From a checkpoint of a small mixture-of-experts model trained on Wikipedia.
Size: 11 layers, width 128.
Experts: 256 experts in each of 10 layers, 32 SwiGLU neurons an expert, 6 picks a token, a sigmoid router.
Below are experts of layer 6 (counted from 0) of a mixture-of-experts language model. Rows are named router (the router's row for the expert), gate (a neuron's input weights, with its number), up (a neuron's input weights, with its number) and show model dimensions 0-127. Each number is 128 + 24 x the weight over its row's rms, rounded and kept within 0 to 255. Numbers have three digits each.
After each expert's rows: a language model's description of what the expert responds to. This comes from a sample of Wikipedia text that the model never trained on.

# expert 9
router:136141151073095143160101110110152152110155100141098139164141091138129115112157107130082130133174123142155142087137091146119110133107123153126160127119149102102151128089152165143105084155105081120108119132129153126137122098070112137130129140087122117134147143118134172096167125099114139144081142099136133135124138113144125117112136068128205140123119145089164125124125103158118136140140
gate1:125120124135113129157099125132121153100110153087137131124133140117131103172130120194125105122154148092185156103109110110139145128112116158122143140097129121095099124148082149114138087127133142149121131095128138111134096154125106144162112158101141120115111143151137126110077108140082131106109106156165116114135115149125104067144085065148152145087119116132120173127083131180136154100136
up1:126143174113116125138106159137118166154143113099152136136147108114124154108134144123118106106142149113075120132137108130104134136132149108093132124149137148143116096122127124091108120116140135170133145165126078180109127098178142083094114158160138156145116139118118111166137100148126095166114107119109166099139169134151121131111117098194124169082108096143097087168172113147131091144118
gate2:138165098101105122126134130105106166104131117084124121117093163125154082128124109081100145129117212111169137113130149133128083121129135147150157108108176125081137123131164153115143100133096124136152170157131112106086140108087124116160131113125145126124077116106115118092171150132096098132073110142111123118116139095124137148113130095133141109134114132106148082122098121132130146159112
up2:141125118154094114095142099140103145101100138123100111139100133162139135126157150104135159140115146089141132138104150099116137107127125116119111129147143146148142156126144130134121097136074111102130110120109127119095188112141107101158070118108133118166135134125129112155130167073117085082111116128105119141144169124181122094140104069110071099175152125140115132149117154129089155154098
gate3:128122098115077081128076113060107090125121097133113132176108102121075127105105151116137130140098131134117114111105081090139181121150077086103138106099130105107113087147121091118145102119126138092107146130117108116125153145129128129084150145127111114118139115119073130106134099114113072082115171150131120127115097135107139130128116148099123138161143101114135118142143149120124148140138
up3:113121100117117112137118100126116081136136132126124121135105155144144122143167101124129097133155167096147134136117109104127142094112087140141136098108118107108103099118140135155107123131081096089106097174160177124145108063093128146191154100116143117131156145154110143107149159075160124121102068106127104102142154134130131092142141125128121140125081114125113141094160097115139175120129
It responds to: Place and institution names

# expert 50
router:138130133101128127112106103095135139134184122102117125138141079096132083144127090140079113128167127137125110150174080144087120105170119109111155147125147139132137154109139150125096103144170109152112102165102126112131117133112125148088117179116109123160178149136088147135172148066115176144126152103138133110091116088144104101114158100132158144128135160121137135134124129123133130122171
gate1:104047139150134106138102104094133103121161121140100117127111103106081096131104142131125134133157120115137102116126116094091127148145120082121108128131135152101155158104080140138099107118154122122098076097100136102121137093120137090093094112136101074118154133144106125126118153049105112136146154139137169105099138091135100114146107127107127125119129135120144173113119094145149135153119
up1:125085138117157122158126150104142102131137202107113138165140141128139119142117162160136147120150074158107131078129116110153154111127101130103137135099119097142092121147128160099157156106161118135156139131171179128137136137151189129123106117119116138118097142119156139120135105173145141090139148134156119141166198109122100107104152145127115100131130132112118084134144145138128107072096
gate2:180151114153122145104119131108117104135155128159151098147156121100159078169121114132100086120149135144131071100146100154102125111173102160134150152094148117141127175075097148121075134139142085155117160171142108127147122148102141115093150127153136145141151142140137145133163116142119127172125144125133099134126132144137157127150191121138160120170125132134143140124119135095146149159168
up2:091134129138161114128131114110135103096110143128122119168062118131122171111097134089147134122109099112100155072133122119124165143149134135096140135134147131092102133102095157127123132158116139093099125116153158106142170150069146183132162115151104114121077143161128137122166161096162109158144121152135114109107137081093143128101107132103159163130159140146128149111122085147105133147140
gate3:118145089100090150125129128106101112115138119110149129125083102135131118156099124138090122121132165117107121168149128130102112161155149099078099075140145125155113150128096105117139128110115087144103109154126109118131073127098154085126140111118128087142094111153126099109135126115103111119109128072125162106106089084121096118129122141149145126126154119102114126160115074136140120060074
up3:113173103108111112144123153106120113178143133122117133122148123130154144093144150124097121140114106116176097108116149077166151100124108144137145120135163181090135119115081148111109145145131157110134143115087100140144183109177120131153145127140170112101160083102160121129104108130137102085105077126128143167099113156110135119172126121149147126159143139168136120150078146118117125118117
It responds to: Institution and military nouns

# expert 6
router:134119123129132121143107105151145112116138086140106104141136103130151121111103099099080116125149094111147097176161132127127101103128133118092143129121140104123159136072134153151123154147110107135113131125107133108199119092131118105117130147135127134166135136132171152102142152140088104136146138132117104130091170070156115145100146095146184138119116147156139149109144066163090091091157
gate0:088134128133105136116064135157095033135121130150086119112125111156098136136124156077119123104129094115144130162097104115085140118099124119092144137123133076111114099114104142112159163108130117127122135150153143135178137117141116122140106124112108157101096117144129100098136159101114130132136091158081108099112117104134132093098111127121168150087095122131102146116117125135107123117171
up0:107098105145118113118156122139149138125114148123118140158100146107133144186152121092139150113151144109077136146116139176126129143150119123101155103125153167134138162143137124134103133138110148135110168099153154111096075131124163105123088134125110097150100115120140096168151126143082107101108092096117120127100160132144114119137108105148175108119145112130145167070069095158158155131087
gate1:125124159174161130116088146112135134109142128094133098140128123101146096124137116099119145123170136164133132165126140101126142103179139162098127144094139136119096155105128122092122092141076094128121113142130107141154131124142174150118143114134123119142141079155145188111107148118090085152078145149079124139173143130137166125117070112106129156117159112114131139109098105135085097144137
up1:137178174128127148135136110107124163134146128144167138161149114118123098094145090097154087119170079117114132134123085070129110104136139134121093148107124124136100126152134125093085115135100159162198133129106118119137129113138097157137127137125136138113136157098105109112115137098111112123105138134126134143118139102095149105120171104092095144102110127129132091051182104142111129141139
gate2:120130159099116083152093112140140147116116112121134131136102127112171096107142087136123150110142117117170169150115113107159120131124121113110149178113125167104123094138180122113087107117108124108126114111098115112136110128152091115160090132153151146113151125114101099165165155124127133131093099155132107117045118128172125133157138095117099113090118148165112150156088099147091121095114
up2:141155104131119105162120110146113091143131102131110141126149121134150124126160147178132133125116159081155082125140164173092142134128119141112111111175145105140139147165097085124151127133112137112134123089167161149143128105127146144165157128127141128113116139110137118094150144152130161145133191105095107094187088142091156145112129136150116114110144161146112162139136154165167070146146
It responds to: Noun stems before suffixes

# expert 29
router:131145127097090078121121136109102097081113149122135122168134085092115105116118132126107115130179122122149117169156118155141142094115118136143122168146150147136151131078119161110154083144161117121131104144094113095159082120130108146081148154087116121149172122164116165146137114125107115161124156115113151137109112121121143143128145103148190108128151158126113089154150091141104130087143
gate0:130088117102134137150120146147130071088127186085152135137128104096132121131132101150134155113107081144148149137184136123134118140128129132190131158105132126108130140053115141150131109096136166109135118139075099127140136121127088142104113123108143112127121133136143132154142078119103125137135100105137151112130132125113126129152142097165137079157127087122103160115122131116079131082181
up0:141089119163130134112152103134147109120108123100123136160158112102097156122085143103115094123128105136147151170113140132158140107105103128066133120088111149150130160127094127117193144137154072161133121153104146085151108081124136132059131119118115117133125108113116136144126109098134042119150128116147142111148124121132119104106157114118142118153093099139100143104116119118149104092112
gate1:105092152108105101097132143118096164154125151160103129164153098073126108116113113093113081087123148134122088170146131131105139115121175147146097185093122109129141159151151154115108122128133090158135120162089132101129114138115121161163139123070118090144088153089165115124119129108106118103099168105128116166139100140133137133115130125157118115083127125122092106122115130098140116138149
up1:139150134106107140124122142128113094156148162097127126092126149152144140142116129130147111113104098136119130138135135146097177109081096138148115133132116163153120154131108178090144120121153124156103100161114141180169100133149094125130093102169114154095139140098137107143158090097116113098107150084132129104104105088099148174176169134099100106084161090143161131118134145143145120133146
gate2:164115126125153123114133102114136103124117099078110140168149121119129129131113123126088079130166134139119117100117135089112141124059145139109141176123147153169159142086113154157168163126137132144159145113084153103157085141143131119111114154103120088115097141113125141158135135105104131151124126125080138162146083122107153103121119133167145151173110117140092100118127076126130152161092
up2:142106104145138120131127151129159091127120191145145125111130097103120111124115116077152084152113126108123133110145099130123166156123132166153135127111131126075110123088147117122140166123153103087167078115148155083155144152107084092129141128101137143117106124092122134107123148089128154174112152136146116083116120118169092122146067109105144143090094139132138152124162121120113131164142
It responds to: Numbers in stats tables

# expert 0
router:133106151066083122107135155158102107149143141151127103136140105080124069132127139122122122139183088111185119132122130131131116134128159151148146149163184086130124150111126144096119134129172132135109121125113117106118089123094125110132141129122110097158114178133150140112175153156112119142115113114123156121139118142127132134108143097174149093117141154125111092089154106175122091083150
gate2:131090140119080145100137130110115144126131157108124110140177122113126085120129102120121126142156060107180123106128131101114140109120118079165134109088135154093080151096109133129123115132148109183087123087134112112143108131129101135152121104088111084130112179129118143122131134118129151093145128107118110130128148107137085071116159150114120069111119125108109116155139132120159090096117
up2:120101129155143126133120087097129138115163116106105143161139130094116120120137159140108173113108165151054154110084145116127152157158146123120145114162093092136108108101167100121178143103125130141144113106128151074130151119120145135154141151124092112089122152118151104128080120140104144106094093141153181152124102144149126098148100126154126115145124078138155116146123145153085138149103
gate3:153092124100163128159145123183096118136164114121145129106123109090132115145110138116156152149177158129139112166107141113125146120160124156108143140113127104158116153090119093086138082157118158145127106069082107096139111108106146078155140114146152136119121163123097191128107128136090106134139119122123139144147136144133105126128131162201143148136127141145144115184139153129146126142118
up3:096131128124120137151117119161127175173141096087131091088088143106156092140127087137155112106135128152162115145159085141187131103143120158110122157131172134122084126132128159152110107152164109125163121138133158093128128112125126162102164166156146179157113120107114111126146128106141183104143116144136089132179149160138129115131107130113132145145121146133108101125143082161117116102110
gate4:077115163110112089124122142130178133137136151166138109131160159114113124135127122172139110132146107073162091133122130120115132159115144117156142156160157119123158129095138079146161123136155127174123138146115096107094129130132147099162151131133173118176127160145130117152171123107104134145069134103127137133121131176133157143109130132132139116108152201137117082132092133158132143111162
up4:134125162095095146120127152168160147160139154166114142134132162144102151119140138147143118149178103146128152113155151094118154123109132160128130181139158149157151123103171082085121139106147156134139096113125154091160118140169082194118119145097113139160149149143130130142122117098161155157126131134151095108118136144126142135111129113149113125165165153167111099153134149103096111124082
It responds to: Initial capital letters

# expert 35
router:139138117106125125143072131084099092139157146119146096124096117103116070121104114139111133126135093151152149109167124153125147150122116121119144133146119129131191170121138179094107075127166120176105093126117148145138082098094136102112098148101102104125143182165173149135153130109124149154127100108102133144133124083132133152118176106133161115098114151138122123129147134138140139126154
gate0:100127089109121148139104096069086132159129142118151123124108061137091091123114090122100125143122140107147129127120108152111145109080121104094109122127110128157146125132148124111147117123111137156086103131125124120104088081088111126123122128113106076110106149132119132139135091135098119127098118107091129129140124061137161100102111079156110135084160124135091112120124087106133175158134
up0:154110157153151093139154142148147140141105091096125101161126154164121149147125111123111126154180170141152136100096117116119148108153169143150177118110127140083150119098169148121140142131128116103129133111101127122099125139170115132154151149121157122170089138117126131169130169168139141144124129119150084162172143152146143145164167152143107108120106127175146142100145152184121132172143
gate1:093121092092134125130088135129126125123149157106129121100103150098085136101078123089097091103123084105111119130134108122113125137095086093128094128161102124148127157112111109117117115088138114150109118099115163153129110081096121152102081118073108140120117101144150136110148125119100126130140089091127117118151114121080132092128170129107161119101072160088108098164128115143140121141126
up1:111145166141132113146161151169139137092119118170136134169127137133180122142171137116073125149115157150098150149110127113109113044186114139130167130100134156145078105135113142140147170139114161108122141130148131127111136134167093126134164134153128140145162118098128120080117182126136114108106167153133123114139135141151124148143093169149139128164154105154119109153110125133134137153119
gate2:132116080137132079135116046135129073140160161131109118143126125139142076076084125112120118145163143147113122097121121139133109121137107096129115148151092162107138155120129134107138139179129123117112134138144105111146113132111142096091112116087124083111078149142159113082117104113119100116167155068120138136136160120098108166116127109122092120123120129137117163128147137094140127123094
up2:109130149107163107144098136109121136137163139082130120126149135107060123143100115116162148109098101170134130156123124142097089167136100100153113156141116100129154153143165102129125120107158167139133100140114099128089131122061122052154144099110105125072091140117099127122120120176089117122128142103130127091132121106141125123121102124124108105125114132130151166138140139138103118145181
It responds to: Discourse and quantity words

# expert 13
router:112123125114119081118120133133102096106148072164092092171107097124141101103114121125119117145136099115135134137152117142126140139148101135115144141167134150093184107083136155145113102134152124141101131095085138112162094126086119133124154165126140125108121167113156163061111135130134087123117156139134166125119115111126099115109157075135161172132165165148144120107149108152127089131146
gate0:124111090105113076120144111080110172128192115165118152174154087128129117113113126115113160159129162153087144164127122167125108122137080132105119149132130129132100102084167107138106095140123114108122120137115116135136094118130157104148096118126132106115123155114140107099071125109135097115108170123077157097077128089109153122107137129105097157145127161102127158105127130137116124142144
up0:124121129131131149105103142157141134142144099170117115115117108188136151154153121133143120118125110105149107115101104138127123114132123093109086104070126099132161142170116115159120140125117152120129111120155133086127122103102089089160073157084096076156159144089148102149095120139129152100127119100178123137151118147132096110130148076143102127119131101116091159149091131087121148112163
gate1:119102108115121044100111128150107114131108107112110144131112083149127115137076139124158131118115055092078132107074141122125131110110121146107102136131122143146149083102113136168096136123100120122119107123108132112115105130122126103101119146119114115132103155117137118092118107122095105162153153103059130129118098123131125127155158116146165133093106152137134148101121125105071089097108
up1:116101100074139077128136140148168138141163119098113115149095127134149128139132133139150097135098097130105121115111141119106133086148166153133141139154101129119175133155121125151096088183201116163150118077097140092110121107098125109138135138110119124177107111102129172106106138133125131096113128142137098124097155157118116130155170143184119156117118134112167136098145130152150112123114
gate2:123130086124131107109107120102148100122108085096094121181088090095106118114140111117136123139154114091099138121108148106144170071139123146137142163171115116084135106126117136109146142113149117107131098105135118121149098127079143097137142150140133133138137125146110143096113104122136101136100112170084103137116163077127113128120125076173095182149115156108088150123089144155108114136128
up2:154115141123170152093099124130129084154140114151116156132147143078139161133165145138136163139174161127137149166098125151144114090151136142124127141119118123117148112112108109117083124133096137122120118175139158121120166094128140146122114131141159136135101150137100142156124143122113156131128123100125135142179102160103194145119137187085104086131112141128160103129112141103183130121063
It responds to: Latinate word stems